{"n_layer": 10, "moe_layers": [0, 1, 2, 3, 4, 5, 6, 7, 8, 9], "router_score": "sigmoid", "normalize_top_k": true, "routed_scale": 1.0, "router_cosine_scale": 10.0, "init_std_router": 0.00731, "seq_len": 256, "train_tokens": 241900000}
Below are experts of layer 5 (counted from 0) of a mixture-of-experts language model. Rows are named router (the router's row for the expert), gate (a neuron's input weights, with its number), up (a neuron's input weights, with its number), down (a neuron's output weights, with its number) and show model dimensions 0-255. Each number is 500 + 25 x the weight over its row's rms, rounded and kept within 0 to 999. Numbers have three digits each.
Before each expert's rows: a language model's description of what the expert responds to. This comes from a sample of Wikipedia text that the model never trained on.

# expert 45
Brackets and symbols. Punctuation and symbols like brackets, backslashes, slashes, dots in abbreviations, $ and ×, often in LaTeX, citations or tables.
router:479478523514531523484543522462526477487531548469553513487520521483455507568489534510477505483495510494548517534460506525523503496537511501552491505502424525505497490490476517489484509528492482519521444535494543478505477507501521451540513477473509508562485456500546499481528460450481498492478467472514493425487527469527526508519505465491498548455522498478486473490481475522552519486512480500525495534511489489537490504474466486523533475499498519507515451511511498519496460521475491484514522510517477473509515496481499493504514511514519514511522532533518523488512497486524521421502491513465528498476479496462473496471501470535468478533505495473502514498493513494505476462475492472493481518525481498499481496524445483482496468480495487491472463488446515505484512514523528
gate0:525531456522496526531502505494510502504507478497506566503476472532499510477529501459491518466494470517522459494489499509548545583463493453473524485546525498545503502523494534500537526486505505512481449522469551486505483533497540520499511513483499511574514489486475477489503495506505450481466501486465480494479487511492474499547534498558501511446532511515487494516520530515537498473507499500515468479502483508528488551504493508513503498514504513552531508507527540494527499516490510515524501505472527499563524464509486509489519470509517478525479495500526521538520510477457516459473486481486468496456492526493470522493490464487507513500520482524451499494490508493521561492500482489523492533481513537564479471521542535507505502535476520467525449477473508485517489508483530
up0:524490468498505487519491478522500517518545518499494524462491529541491494473505500487458537519500472478504479509472424498523472498467472501456513462515493468519452537547519544461482503495508490530474466518500583511521489494489509536475506497480494530509487496495493464490534506505478463443458485543502460548495496528525473534529531507514511511483506536544508505522496487461510499486522484509459503487503513472548476505511451465537477505521531531536487492486512500497508477502474501489515501477514559463533536456520472469457512517522494506491514479495511507534512488493503495466497460522478509462442489492469477527508486485507465511492490477516444501497462487514474550512525493455503500519506498531580527489511504519521490524488483542479483476505510512523508505494487468
down0:506473518482496481500477533519539479507506534493460526489548458524485503486562473534551544496504509476510543524539522519488478518469473513508545443517481512471423480511525514483510493545498516488489461501493531538520495486472517541482501560484491489501516487488513522477513493477510519471488464507454526487480483470496449525491501511512524520550480518464466506488520484526511533492528513504479522508476540469524486551500491494553491516488505510452552507491518493474499507456510493513498516509500525469473462469523499476466455482528504508499470497525475455475524498482498470495474487470508499500482482508456490515505509530541473496519504552476512465521487510476502490502469500517536494534476504485478494504521479522459449472469488502451485451496464492528503546473504513
gate1:519456541531519513500507499475510501480500542494547508505498520503504501511563519529514515498482485488497450496566505534524449489547521542502488489505508490506525526483501448475472485503550493492485460467509550494543476513491505491507542481486488488509497503499545509520534513515503524498496505498515496511523481475558490489468521503526472491504485472470472506480463510480503470486515466521498526528550545501528502521483483493495539513475493485509529457492513470519486498540537493491461486492486467494552499488525485518492518540474447489513521513516504516468515486521490490481500523514481511498497516487471459491478509466567510543478500517486454547509525533530475475508522507494554494467525532537544514510497493482504540494479446496504482489533513507487471480504604518
up1:532544491465451526527467532544542501479468479500486487522495514533522519495477494524479459503551537562494521514493473448481531541469466467497528485525474475503510509559506496486493477483511508509473483527516515552467496476525507497508467494510508502467522520486465476527445522509475521516502472459456488476505502489513513480500502481440501506479475487520476493520532519491553546504465495496491488488499484471493486457511506492500486512531469518495502563509498500543502556485504500502494481429543513515504515458512470467513521473498477522512502489543501530518449478455493492527502514502506531490503478536475540517510478522506507519526492507541518477458494514478536485487498514539489522499473486525459542512507550486469455480524499509490512518481468502486514476531463481
down1:462467544528492517530468486486479541483536502520494493486518498516501529512483482509469559494488450458499494519529522497516466474503493493474525492505498494522506489473475498476528520476502500482473423529467557410539472464500466500491500516511482513505498470479498480451472513484483447508472532503530500521477484503501499466504480499545523535486519472484511517516473480496508495472514502526507524502501485519508498468475484520495495502494497479509509497514465553531483493475490567505498489507498510541542539469477483522464521571498492513488475493503497505561510502505494481501484519487532486475482475489493501503465496524556568512482452506481496527567497471545478515532479466516502511531516547508517498494504502542520498484518487495463534474511517519472498547481493533
gate2:532483489496489475506518518533480512504486499511511487490526514505526504545543478505515519525494504492506500554522498511492512494451501518499495479468507470528526521537466493492493525521467532541535510509513551504513481494521486441507501443440510514540493531499483507454478486518510499471468494529514483493489502448520510486507538518488506473549537481480477480522529493538570498490546516492482507512511457485504531508477504484450451476496485502527466480498520493494475528453501530466508435532541504451542481471515506488521483477513515487461462496506472490456520519509461484528484523515504519545478488499491472483510546522516517519514486509467517490482488506446484524490505484513458516485509504492459488492533439464506511548514487451501504532473516481472486511439472499
up2:443542503501509540540509515513507476511506484505484528500512504508479500497478551482488501448514487496511475543483488483489489464531462490466475558515508540523487478516493499510505493503507485525516464490488498540478508528485498513517457480540497507470530504521489479532514528509520489470509535566502499487472492539457512513477462511468544514515484488501496519477529507452499494494430467519495514467494496516528499490530496512490480541569504515475508512459505512495546487500571522503479499489484483562505516485496508516484496499564488464499496506492501485534489494482486546523497491480529512494509504459478509492529519477498531537494505468505496514508456512536483449503480530501526505487535542477518487427486482510553526515449493493502528498492489473560525459532540492
down2:531551463510543465534478511479510524507514512493498499500489519472461510523484499514555536476516478493502502497508484506500533499480506521505504514507549524508529520480488510523514463533486516541510493523502517515508494514512487465473521473518525484486479528499482496524482491545506501476522484463499464532418476479497551496497461458510479497484490492485474477520493489500508511501443504482502524503438469489532490502508515443479497458497512509487471442541499516483498495473532451515506449524515498535468519491506522500545502508479485511485494509489472505522487555515505473517481519485521431503444497506483476477460507533497510535470484537489524473516500536499500523518466436510523509507543490506508485445523460453510517505530460477502441503505476481549472497518474535
gate3:494506518504532482486464527496484505486553485489534512481490480530494492490543502474432483497463551444504502514483486512462538490511554484454497509520472526495513540524497507508493477487462511464557512521475545508513529490526517515503545456507484502479457519567548485508525498516511519493479497525490525475503497510474517506563494532491476499510524512522478497506510478492548509466511508487505515487505521520509525503502526493501494486498536543524522459547512508473515489481461517490483494487537514499485442454458539503478481515477500535504535469532476483510463529525517481470519476508485523446488492500517506513529523476501537440493480515468490497462544510551507492513441467513539483554511492491490487484513488486506535464471479512517517532499489530476498523526491526
up3:459505500505546529448477538465500507488500481493509517497501537518488453483564489551535512480521498501521508516475510518532510474516476524532478511542492516476467511481503532486487493489470525450475508502523522561466525452547508538489499509517537497508511493554520485511510495527502535528462500511487551526493494506494517497491554520514496485486480501493516501505538489525546479464467502479497516528522509500483498476507500495501488507514507521470514489549494516446555514500466508499486482508536507499530523464466510494513520521516517531486556496549530455488514503496549532511483534470489494533500480505474503506453504462486534495488482501454501540482496476495494523497472518440524481524512479493450478470558476479477450508519476501500435510470483504475506487471476520
down3:490511514461521481509521517537500517516509514488499466539496472461523533494513451522502490509479437482507534494531460488469554497496513513473522488558484486527486540479496485476513480520542499466497537527489462514519519441493515447512533514538515503506496465512482482459436499478492484485516454483479489483513514510450476511467514537475468490479485490510505489521505466497489467495496533490467493472459507471496484524516495510480513510483517496517480496463488521502501507548483518485516509536477495523540521468500477513483427478475508514520530534521521511475522511530540534536553505532513474490454502497466511516493477477482506472531484484489474491496521503479472559498515482570502526511455504492518481535471451499474507507549519501551525533510494471463517514506509509
gate4:493497528503490470464527523536546456499542523491526463508488506478534518478463495519458500486509485493486547534473489508521462524507505496464474462521490504558467520524472515469505450489516508490497497458489501485457502520502516541492468508502476491506477461454521513418538503466488506505499505496464494485484488508471520487472505459532509521482515556500481461524529517500541479481512472495492516513526515514509519501513500538495470491460525459498491557531463501508471507495525532502460502499494458435473544535500552523559523532471506505494514512492510451469525502527487518485484537492484500497487481509501481517490515495502502449499472539516486476526496474508430499462490496544490456487472484481485479523488538489474508466520510512499484485515500465468497533480518503
up4:509512500503445501480469517507529525537514505505508498493489471466482478487517523539529477459481497505461497482514509480531490528464499493485484490484531467507513456521511509479537488502521489481482518507500535495503500465486524545554504516493501506486522515527475484528487474509514493504526518508487514524498507464465485487509527482505519485544443491535517456512476495530487465467552462482515508530481471447526489493534534508442487461541493503518523450483497512458451517578538509503488518485488497499520506511463523571478482488491464480468462506483554495452528499511494520511445467535509511551465493507494452493500523522513531508486509491477514527479473543482507494498564517524506519540488500505552552485532508510485497501477533498504503506489478473521456505503494478
down4:514499494470511498519512454486566495494573526520513499554505491506525494513508461451475508551500486512513505525498518462498533476520517513481481509494501540520522472470460491464502472532482522504525413523505586501486501519483505527522469473508462521483510492484521482475489524476480492505488470522503514474463498495506512502497477489448496468508496484494478498467526533486483489514551516498473514496522472501549505518524477507439463517480488519529490518475506475517523527520510485461499475513503487486512542481514506518500495527489506513492527479541535503489492477488545478529494523514501473463481509496530495522516479472470475519481506524507484514499443480504511459525539467427544526488506476525492488496498501468501519501409501473492539515508482483521498469497541482
gate5:496481475509520515533476457546476488468528501491525468488504537456497531510529481464535507522502503495478499477530488466423502510508478522455488503509419505478526509501538505519518530494501495517482471561489517454493492510496475502453556478517553480510492438510482544460516481531491510503499474500482460500523523459472527514490511523510519446488532493435530498539522500513516503475470512535513462472470519512496488480497474523491477508494494520476494497514499524484496515489447510460497506510486454487514515500492522486446549479538482509504485529482484495524504501512560506507490515522558507484488505490515498520464545484496521531481531489496480548499522475501499477489489505528480529480496491500527483502534482531527521484559495525493477468534474496509452513527489480
up5:492480464519490494516504512449487484498530508491494507483525519529519533533534549534502484469430495454470524513509478499457472469500520490527502501516449528502497498528524478511495485534495496523479470534521530500480482530510527507502489473543552482487488497516491532506519469486484489467500523476489506474501508465479488484541473513497541438502509483491478462500490487469454502507460495451465504539500477493507490474477535506480497500505499474481457483507491491475472521482469501477538501551484439460520525482490458500481539474478481536501486482551468518494507428508502496550538504511486524495480500474499518501490483477511485466506498473489519490517559532497538467491464473525476505494488464476551462500529494526502487492490487540462510446503529505560499533496535502
down5:565492454491473493498504492519513506485509503482479518480487534521493511564497481470489510490487506486497498480471465509501505466528519479475483550468499518514496506516526511538510545508495465531531521541539528488524485503551539479493514488505510482527514520490507511495527491464479513500515493518484492546490535507470437522544526495544519521488488493467522539477536477463458500493530527500505488529499467514475506482476473468494517526491480528473514524460515494492466483570467527537536545505480461480481490543500561537514455488477507525552489486507516518487528492495506440500462500509484506487489459506515521526482494481531498480473454533495488532503527505514500480497466431508539520537496507509515505523514511501501460470518496537515514491517420503474496513526488512
gate6:506501506478520522462512539538489481500479507463483511494509485528556522522482507456476513479523505520517518487518474503495525517527515500552495479481526533445525523515515494481489516505526515510499460484495492463504495531523529500502542513493476526514515495459487490488474495503519481492497447516476485420497512470488474526463528481473487522457489505492488517534499476545491517510479459468532546466498538486506486518480536467475502538517523528508494511460542513498507512488474503479452498506506461446485488500448558479499479490495493511502499559512511517474504494461504504523468497494498481513502497551520540495501484500494496574500481528511525503470544507521513484530482485525450457488510476503467492522520457505527549458445478499518484450457523537531526478485507473
up6:502504540544490529524498483468489534497532495532517481521506509494485470520536505527483463475485522490486523456459505521523472490497469533472553509491501488541496483450497464523478499464506464485501528534504530520475476483486443471512468560477484496518490475489540487512497516491465514537488493509488462548465541514496557467506473484498470484506510474521498517494519517468475484483493525527500468563515507483500517493514466514568479523536460500471477485527483496512503502492504509502511507527539526545511551491505474527488486529450483487527512497516488506515496438572484510477500495501514512531504525458496505495500521474490513477519559500497458443465484522526512505480493550500525538490483527510485514495509536513491492461474516480499520554537500477477509503530529514
down6:493554513538535515516477502531510462473480513499516520486505517520465470490528470491524497530518507517523503461449547535489468506537521508536504533483502449519476522522476522552483475556504486435499480483485524472560477491496476522477504497519530493500526505473501488534516477433510525462490528485514511519501538492502522514487484480503498484464506475531525508484524509512465488498497537516447491493522554470509526455504477466527506485518476491495521499520490511465504495497451511506561542513522518461493527512465463550467505519526526507540470507482505537511475546534498478519521496489500542469479501473464459507500503516543532452503542502514487467474484503482513502494518475516490503478497491519553490467454503523498507508509502469478523499480530469495531522513525527
gate7:517484473536508481487489472490542511482484519505500525481503502490474535489548464516529478507507508509519528510456498471532481489481495513478524449520488485521530548510516542493504498503535471474510482506540508510512504502504511502517491536474487534469515518504512530471495492489504478428443477468456505492487517515564509519552471549491501473490518522512476522539495491488509511512480536520576508515498553479463506487508525498487489500530509473457487498512486514501485496496522471495531554480492505475535470510516477476466458492526460506532498520509500488514535460481480477475543549497531515486515465467511498504419565490466496516511515489485524477456486526479487557508488504512492530494469475520521501495497494518451506495471489471517463496485546531483538532516533508
up7:509483465537455458501513484498508472476498486464523519502497512505514478507515526506521470494489491519524510504470492499503481543496500538526481490535531475512481520519504492506486483477469512506485521465458518492535493488514469524505471481476502572498451518489435496559495471508507501508487508565458532491491550519525526483514460532519509484479494511451522496492492525484548444517473481481542464467512520491497487493518517508455536466453530475475520502508495517523512494539515512487458547516490528527493500531487521459497483551529508490489471484522476517483490468450466483490507519485510522487472549480493490481515495502499490507483514507491453504430477533494546499502464528477479501481488542506490526519484495508486519450489459481443521494494494498457445516489462500
down7:545499489547492498456448515515506499512516475471467511547510493504485521543563498509500476521478520486489499514496532467519528502493497479519490506528490476532496473491511482490476464494463486492480505502490454462517471497492494544502461532526531511457531503446510496515485492504469495465488533536532496499496486502502528439517489478491480475532511492480521513497535494473505516463487497505519499520515512505520477506471498506506577496513515493497544565493536478510505482477494509497510509541497495473552485483486524544487500492485493495511502493503538479438493503517520483455494513459474517551491483497486499482501506479422493541505479518533465465450483527535501524489465464578501519495550483477473521496503483489518520490552513514465502479517517483523537501466544541
gate8:463451511546602494477468488519509531469507457536488485522541490485454494447463459489529513521516509547543483470471526488477488490500498461521517493480484501494521475480505504483479502499482478508514452503467522521484440432471488476531485512476489517521474501512479502482487489454472531522520515481495527443496515488523478484472501514504473501519494496498535508492526515522533480497506503500488509503526453548533497509499487500493492487490510501452527521457508526489471496504541535473536557518484509503496550431488513490535502506523519477485499537495491471480491484491493492469501492521498518501490496467549497472512449507505482511473476485518489468495513538523501458477483467499496483555513488506528514503481443482512517472474475474478458519523510487485462500517526507
up8:528517486493461525513519522490473504551486552505544525462456496463540525531491519506493447501457491496491508527480487533493461495482504515484477523499489520514468489531520500504518532478537505539494505478535501505536537494527512518458514490474490498479519523488527524534483538540559505524468484500499493535535530540478514529448514506498507509484477519494471485467490486512454508517472481457538525497500511454480484513544551519501508513504503498485531505515484490513501523495494482471475493505521530506492488539481503511478492488456466541524526512509516494491533485532492542500515522503543460522474499519494498508521504487514448501541469513514470469483518503485448487532530532522453512475495446541469477486541465481484528492505507525534539475534470562461500498453497474
down8:502489491544508520505564505450500533541488531493530509514498516473483504545479462511477521468511530512520493499475487505500482484545524478470449529512480511523460475444541458476451514529495507525502504491483473524496480472498469501508518501509463445509470461540478482448492522468510522463535512495502463451509550492517514517492507504516469505468509483488480492514514500504508504534511504497526550461518490469516494489521535484505499481507492486485536498517482460516542467542443507478514488544463501515464511507492507484512460530514502517513522516493474534487485537457477487457482498507497534543494505471468464501503496522521466462454482496508500526476443558533453497511488507485506473497492510551508490519536473516526510477513498489496486496458527515527494521478554505
gate9:497491511463536526503478532528547501509502518469537503464500483502507517474540507491493507478501560517440527535475504515497504496491500488528493505472499555517473529524502503500525499510495516466525509524479491514533475487530480474488465480522470513487522485556482530506510489497510554529440516482491497510480502545539492577483521491496529515506459492488521507490506491476502490512499495499463514481522524505513490489522509482525487487488483483489476499515524489503491482517515505514480491521541550451522574530482518466519515487469498480497482497475517463497524523531495484455492523479442556482515508508472544504467519512518534492493477478507482466464531491477519481517492484438511482460499512508536497531499518525570524525532487496423451507464476502481516543464509519
up9:505492497468482525524490511527465498528475497520523489491497489488499539515453513492504522486520531492475545526491521527523504463513486477488500506510502522525511500490483483499488510521497533482535491508503492512557452512523522495488477490478512505516539460498497495504531468508491540464450475486517488494470514495498523521511514471488482474534478536531477480494451485488534514455509468498483474503468457485520507510557525489507527503522520507485459474493498498532551479557492483513480526501528496471509535538488543440523464521475458500489498484487546485508511537535487460477486523467460520487499528486475534557491528488521524430505485505497520491507563569504558480516470514469486521534562473481489529501538504519519551510531483497468483483478525507492480521508471522
down9:511509527480546503508479493469470476545511549505489511487511485537502534514540475483497490510503472513475496514541476525541498489507449465501511490506527462450508454501499530496514526501469475499466470486526508492456527478489508496477490514498509498486506509516520509461494534511523505453447447511500481489552480488481491527527501513508502507485508421491552542485532522466497510487515483514508483516476478471505503450521494497495486479530557542461516527521470495515510545504479543504497503521543493478503547476498497507508501495521516517481496476466470470506509521468533496540494497483493477514527587514501485511499465482499460504521475492522516489438544459501483508456530524542538471508512508530528500490464509434498523492524493489506447508513503532473472502485479501
gate10:549488485492545515542515489474477517485540492476497482502488505512479488547455509538487487483468431500511522512495467494501492440520539514537520462517503515516501489550480506484498477457454497539503504466453513496439490600512498488502490493498501531424513463511511472520515492485519486479474511519486463509503525491536479532542498507494521466532513517486517487510522508510478515531520473509520472497488493489544495541463488520493485526527526498490487470486555491546508505513487504495515543498505460521461506523510502498534482530511458482496496499500493508520486500469546511464514486506500528489501501523479502552491505487542521452488488504540518491494507475498516522440484496475492490489524501496553499458467470537525505535494454475489495473520467531498472510465499485
up10:468497500509510508517476514461483510525562524544520459487490520555501515465484526484468498492512510502491505502468444462501566485510529479495484509506544491432505482524470450479484506470496478493506491532465503514546493486514473492483463479534493451495513523540509498466471461535477510505478461508450480502463472493446516484516518496496519509537565497484512485506515513432527474521493566527540504502546499493503511544541517531489527509487489511548484469486472510505508469513473497515525521499463514502492475485482512519499488500488458481497528510506524520504476498515505510525523504464479464508513504481501476488548493504486481531520504530523499499482531507487476512485570491499493489503465492487519486485505462478496548474536445548480498495485478469505486499511477547
down10:508464487472511473541516524523500473515513477515498518488511438517539478462482455517477471460501484489539516479452544554528486512486490484491461527478499493508478474549500474473529460548512502476465498539547519513531524514526494508503516493516482471515498468467523468448499496530525505491514511531496462516512532506496547491433482533489529519490496522500499515518522497469479489467520480487436525508502516521444537503519511516490499482489514484467477531484500507473509472513495518526474529462501469502530503480509498491547520524462461488466559483437454467481479486516488502505464505489517483491478540466519479508518544540524508490478459479493455483479534541474533471497524462492518517507504464508494482477480490482516498471504508484474507486513502523535519470480503514
gate11:461471462573494505475508520425518479500483527524486469502526519496481504512476551493492462532521533495491508498528516493495534509487507452541518484493494487477494513517473500520514516487537502466532460508497535498486507518517515476516498491479468495553514463545524481488483496482473459460544496541515501504475524461534507512540536509515545509528488463461517498509533510499481535462504465458529520503511544465527478475477449523526518485513426526513531470519469491473535474482496508476528482489496475485491523501484478515498495513524444486515510493462519494490516523514527516488523491458471507465482511461504503524530536523474541479505507525480488503514491497446515513477487523514451490480521494496457512472448497517491489531506495498452475438481503487511493508531502493
up11:504511558440486493520477516556474520499505484461492517470464487492497456475531475508510528465502504540517487528490501490494506503483498518512507527523495501525512482493520522485490469546467485516438485515453467495501474479497495535488501523489507495470460545476498515504503515522499498497480518441507503529504476482485519484480522455494498490525532562536485498498480490499506438515503530550511483518437513504526534503532543477510455496488538479492496516490524509554476550533497483541487511542495543523522474507481496508511515505485559505503492477524488517513462485483478470510484510481524465532510545506500493468486518531503488541479493520527518518483513499545472479540488508457531541512529496506536492514514482494461474486505461477528524546511539541486542485484553522
down11:526543475516455496519461494528490522461455514499507529486488486499541459483476514499485492470544523512562493491524474482431469509455451491464527454523513466495508545503519506473466555527487526516549416502464514493502498502509496521468455515472473509491498495488511538540482505519464512476493498526516441493507504472472514474492525509490481528445529466501455505477515503527526460474485512513469472536519526513557505480476485488503509519516457492475517498484478472458478477488480524509476453532506494510531510501519527498519461504483471509472528500489475483472511487512512530483526523451500529473511525485469475540488477530486518492474497510492476486483512468543527516520527524471520467511533509477500487531490505517490496500501493478516483512491512503530515470501448508
gate12:518518521511520572473501476508533478496492536471483506507476484456502472503491488490457526482503504506514526479501479516491518524500458515503501491509512490541546496537479489522519511498488496517475466505489514489496508419486497525517521462476508500484515496522535518523470481481521489517491565482472456523496499491556535524495526492514513465540516494478501507481502575507496526503506482460516508501505484493470535527499524474492546525477541576462506529554483505497507489476501460479518475447469505519520483544504555464522472487483488494440523532501506530514505510545505492501460517510525515483497477506474509530497492551495474544508526519507500538462471483511518522482484505565487496490453506502477509514446517523461499507493508470497533503506508534460489497509472462
up12:508502436474505519473515491496549501560491522504509486504499489484497476493521484495480522450499496478481516469498466516491532507492502507538501493480538484513559485491456472470542519472472496535472472528461515520497499427519500477481513518508482483471502504498544530491465524490503510486515527513518469504456523480527461529471495508494528453511527520483493544521518517520519510489496513507474544530503463496468518539510521493480508509511527512479505486467489531506536530512499443476482505475482457541528469508481535453496490499480504534494515481461473541493509480538470487468454483490470536459468525527508556508493459508517477530491542527493522515430471493455464495485473544482539515487489498481482490491469526496530537511488515495465497513525493500502508514470507440
down12:497529513530514491482468496505487484480532520441489493494493446471479496502474501475476538513461559483532548488467502506469459527529539525494529468557488476485518497491486512446524472453468494478521476504472487540475522491534518495514515540513531514526557507533460480510546535512487488448527484482485503506519530488484492491512534499464493503544500486518493484481480525514530530463522537476515499477489518525510559436513502500470524496485502514502461492543486509481505549520484495477461476523472514500480489492481514534588506502482534519458514509493512501511502457480493509481487462461534497499515474495537487525498489540487474479478497504471519506515520493512510493495495465528457514496484521475532481521466461482481499466486515485482480489512496491450536492505546500
gate13:555536460529512478529491495516534500506477472505488545469494503494513489497506493453523443469561496448475492505569503526517494517511517502550510534532512505480464500471505513487496465481462532472479504472479524543478511475493488519508516495475533492457496515484457528474495466476466497501483510492524455516442507514491488498488469519565482526501532502492484505469501535493516478518464523495467489489485550483519504470469544496465505523481482514503483488501499528541536513486492477497484526507495499523521477531468508553509527537443478462496509505480446448480522535516480512478483496482507532504488488486474526492523501525466466534502477513511488496482522516469483525465498501505546509512542478467512505477516429511485485495496528513542456495503478521510490470468503469
up13:524486566529515537505539480530465432480530504470506493545517523524486516521507493544482526544497509454503489552473492505525516459481477510475476506486468524493489498476517519512529472508545527497440510560481467495532516478484497448541513482480492518509488496515530525535503453515528483492529461474484523498504525517466495496503501535461516533497566505540530466524515560496484494467512495520494490505517475476507486516486504522543528521490518521521485508518488500456525497539495449509541527477510459487468500529474495518533500486519517485488484453498484491494540539469512511558493508508510495480461497558531520504483472511501483474515482496492473492511516506474481487499515551510479488494493530493481507521548542488501533498479510457471493540500505509508477493464514466
down13:474487504514512502455504516470533508513497536542516499495493532495485527526530524522502494483514546501457536537466505547505530505482501504515493495517456518502483504493547472482462541517508477463501512464547549482499499486476505458480484498529463495503517479506527466539525459492498520490530503490474521454506511446486547485563527484479500498488507496504487509490493501520500499506441512483443445498519491497480469514519500536544512486488535528491466483509511502515450454521507504497465469451495499547559519480516487505481514510465507544502501501478542491471535532537539515503493514475508510520493484494543453510515465481562514531511487509466505473533527470478509426454513499503535504498506535502501499495459482520481497506484504487493530481523525538518471516494489487
gate14:517510496510527508524496493490495545494495564485557493426526494497451489491438472487490496505502533495500513484458548502470499494475489537513521509491473492469505517525516518485492510503462473489505490481525485518517525529477494542505519537483486472526536476472525511521499506476473504447486520469512508507472521512498503523465503469495491527445507491514436482497518482536476488499489491497515488515499514467476510505496429487503509490467538517504503495517501472449523496520466451516518508507487513455491540522506528520562508486529532512510473481530440504520517458552509524512508464511504463502496488524469442523540499487462478467486462483474464496468482497506512498522516477525500514444526529516496516455526455522531475458491518486508498543489488489464475468503510528
up14:492481486459487515463493483523513485481540466499493488551468476503544480540560540517546521507507473503498457509547471489532497503496487490470481505514500482505506503480527469517541506523516516541490493519483523458511494503550487473443511486482501482476442535509476510475490476504539494548485488572473489493560501522485501520495526516489498499536487512504526515492491502488524496470522495519479523506543473477521498467497526499534521515539489493482499526510471484529512492465495557464473483518548477487495473484506500469465485518469476489484572544488530507476484522464505465502518511504506502530495476438539525477490534509523516505474530504524524522534475503491501491501456521472470540528491465460487496511481515475469522489512501480536545485500536518557504534494508486
down14:503491553513512510529530526549487554486494494509523498501506478516489505483466518484498491544487504529546492484546483523488529483518487511506478500489454507515497498520557510526515510470524497509473529505488488517538532544499496514509489492502540549499456544496577525495504487481492493483457504491506485517517512500518508488508516497467560513462530445490463473479515517529465532471511511515456524457497526497473516472471493470481487470425546522488557506470492486512471473493476505501489499469533511516496489478530494510493509472469519546510535516521495498517463517452490509468457472519498499550483486491501508506443504493506495524487473522518511531514518538478471482476521507483436494497491492468552500521527474477496510552506507462482481512521522500485450519477502544
gate15:531486473501510524450524521476527438565496499457507499502532520488475494466492470488519490443500503509522510508485543474517505485478503493492522517474503505525472533455512544474465496504485498504479494499491458451522497500463468459489491501518503485484497478477529496515557488515454492503490484476504514483470502481541538487503464518512487509533536499502509541471504510548521500498526495506520458489523491524541540502537535505520498481461493472516544496478539542482474433530472517476493498490446510498451496491505504503497488487538464484499466467494531535505482476541516430480515542494473513494513526535477508512524479491516496492514511489498522543517504464511429507496541491510481456507502500513459524488499462501483480512530521469500454540511475530522503507523467528
up15:507483491509504436543438503529494514497502472501492468532493503522539526485523501484513490516527531483451462457514516487513486522511483538479510477501532538505463497529506504514528492473471517486482510495498496557479534497496465490491504547523462534492511475502482535471425530526506484494486486517508519545488502493455503477482488495488468500526486514487491464556492548494497491507486440519493558513492504523504512467528485499443490518467497465465459536491492472490530519490488506475469515556528507426505487528488490461495500474488528462471504508500501527492504507501534519516485500507479489517472523523469519447505500499490518479498499518557491533458486492527479480523501453510509483489488500443515500487524503497485532536467527542466511474521517484460520476521536465
down15:486484478455519501520528506512480568489472519525502509475491486516477500505491474444493476499488494525509561424499497491536457484532500468444459479496533496487494520502479476537516494514515498473536503522457507522492466499548497540488492472527501499526522467513473514531456530458502501475509451496511503494459466488508498496505484473522484463494508546503491494556536526493510497496503524526498478473492495494479466548482537531494486467497516500504499511509524502523499514457513536474482475524507472507535479499475521516519502508502483574543465505488507459473488440492496535507515502528472513524454508519541465515511500486474541496469524526497525483505517470451443447520497537507497470527508485501486491505495510460484517484443503518512518541489515490497509491466459509
gate16:502502499481534485513517476529452532479473538473507542522491475471467501490541510497485528457497493504475555523496482481498473478467485470510520473524513497514514505505456537509516495540468484495477490519499505498527527491488539473536520498427520491542513470473477477490519483451521525488485503487518505539445469473489507514521527500500504517454519475485540552514496431478512488473510495501485493498507496497497480509475493471482511497457484484483485502505454498533470459539522499497471543476501492492512483536506526469433494496489447502449498508503503541487521530448535524496486486515469505495492541476523471553521522493505468494542500526522504452478510488505515456464530491516496521527490509496510490477490465475469450497512542513507516495486484510556471540550485518
up16:470492469466530465526493503548492514455484526475488499510491492470478508507515520532470550493475486500463561535503481490489508488496523502489519473516499501485490493475488512514507517538452487446517483515478499493500528474499534474498475485468519467515515463496467487482468509468546502476464525495511507525436496469481497492510547521492509537457526470502554528505542418482474491483496482501467493496525521502499463493489508497499455495489492460475461498511467506527508455492478491505450540468494540479487475523507534468457494507506468482468471512495472524503505501467539522509473478516503477526451555461523492543506513537466499484529475513479492452480508493520518492466511513531490491540495493507477479446492470474493481493491538531526523474515496488546493545512480491
down16:516495489498501530483520463491511537505478524498521498503514501477490515499513452519519526515498471503487509522493529477535446481546495528494457505494494451535491472552558510543532513498517492505524501477469516489472484494486449491467546521485489541471545487520500486510504559479453521515527526592538478494501506490486475507505498516505504480515494533528518495502512511538475513479548462446448475527480526560414537508499485497473504480508491490452536474514501492535486518491503499458515477507516471491513503539534458496518489489460474480509494460513502498503489532508518506514485512517528508511558479484481503487488465504503494485512477519439524544492430508480493502499485480483487491485501508480502520462463490490520521499509497522509507556504493478515482502497479479
gate17:507480496493534533513482499480518524512501543492551539471480475491518535493501515524531486513472444552443512543463459522477500487493502512449473540482487501507484438532496482505493489510540495497498419467463518459475512471474488552461435479475462487479477507503466501500522485478500526466526546457469513523456553449502503494501516514455508505514505493505544503477498501484471493499485525494543505501469520548495459474513507504513540497497472478496500515492503522511500478480458519502511481501483488515463505534496495548484474493511519519507461496511479492478510541518463472505517490485481488506508502529493471486527519527523537503542439512488540500502491517524489515530544502494506465471550503486532492508518512485470531497463486494484506503477517485475526474510465486
up17:513506452475519519470467507465515500496510574505558500493517477501475532519500502547504495509501487517487461560501497479468500485507475525500508468485464519514547468488527497490522479516521470506485442474504517472470534480494506534432449497471443483494486521486477499522464510507498499448490534481463484518465529504560492491520492528488518521534507494531516471510491494482484491495489520498566517533490512528477485508487478497530533498508506502469487516495517512531486460453456519523516474514496475495486477542473493515519433505498501537530463497540528531484506524515491511469516517523467485486522483474488460490486536503541554480527464509515515506485482471514529522519504465503507480468530549491505491499556500500494549480456504484496510519470515457509517483523488491
down17:494531508479529511493469506516490494530470468476513514436542516501464524473475515482513530470489458508441479494459516498490483507471504557478527471462521522499473525519560507494493493481492538487546485533492537512481480521498491482477498501480496521507520480473507475510456495495516492519447498475477465486508506550497524520520505486458525520505459496509487499488522487504533492545502495518528513482470459501488554492501491559503474458521499530513466542507524501510517503525522482488503533563501493513450519501489476510495479479463511514524505494500458526502490512536549493435485506523511509509526476477469494511496499528452464507515471485517433492527529477519482521546501531503459517491522515448513514518442496510530545505475506471458508514511500507536508505446504486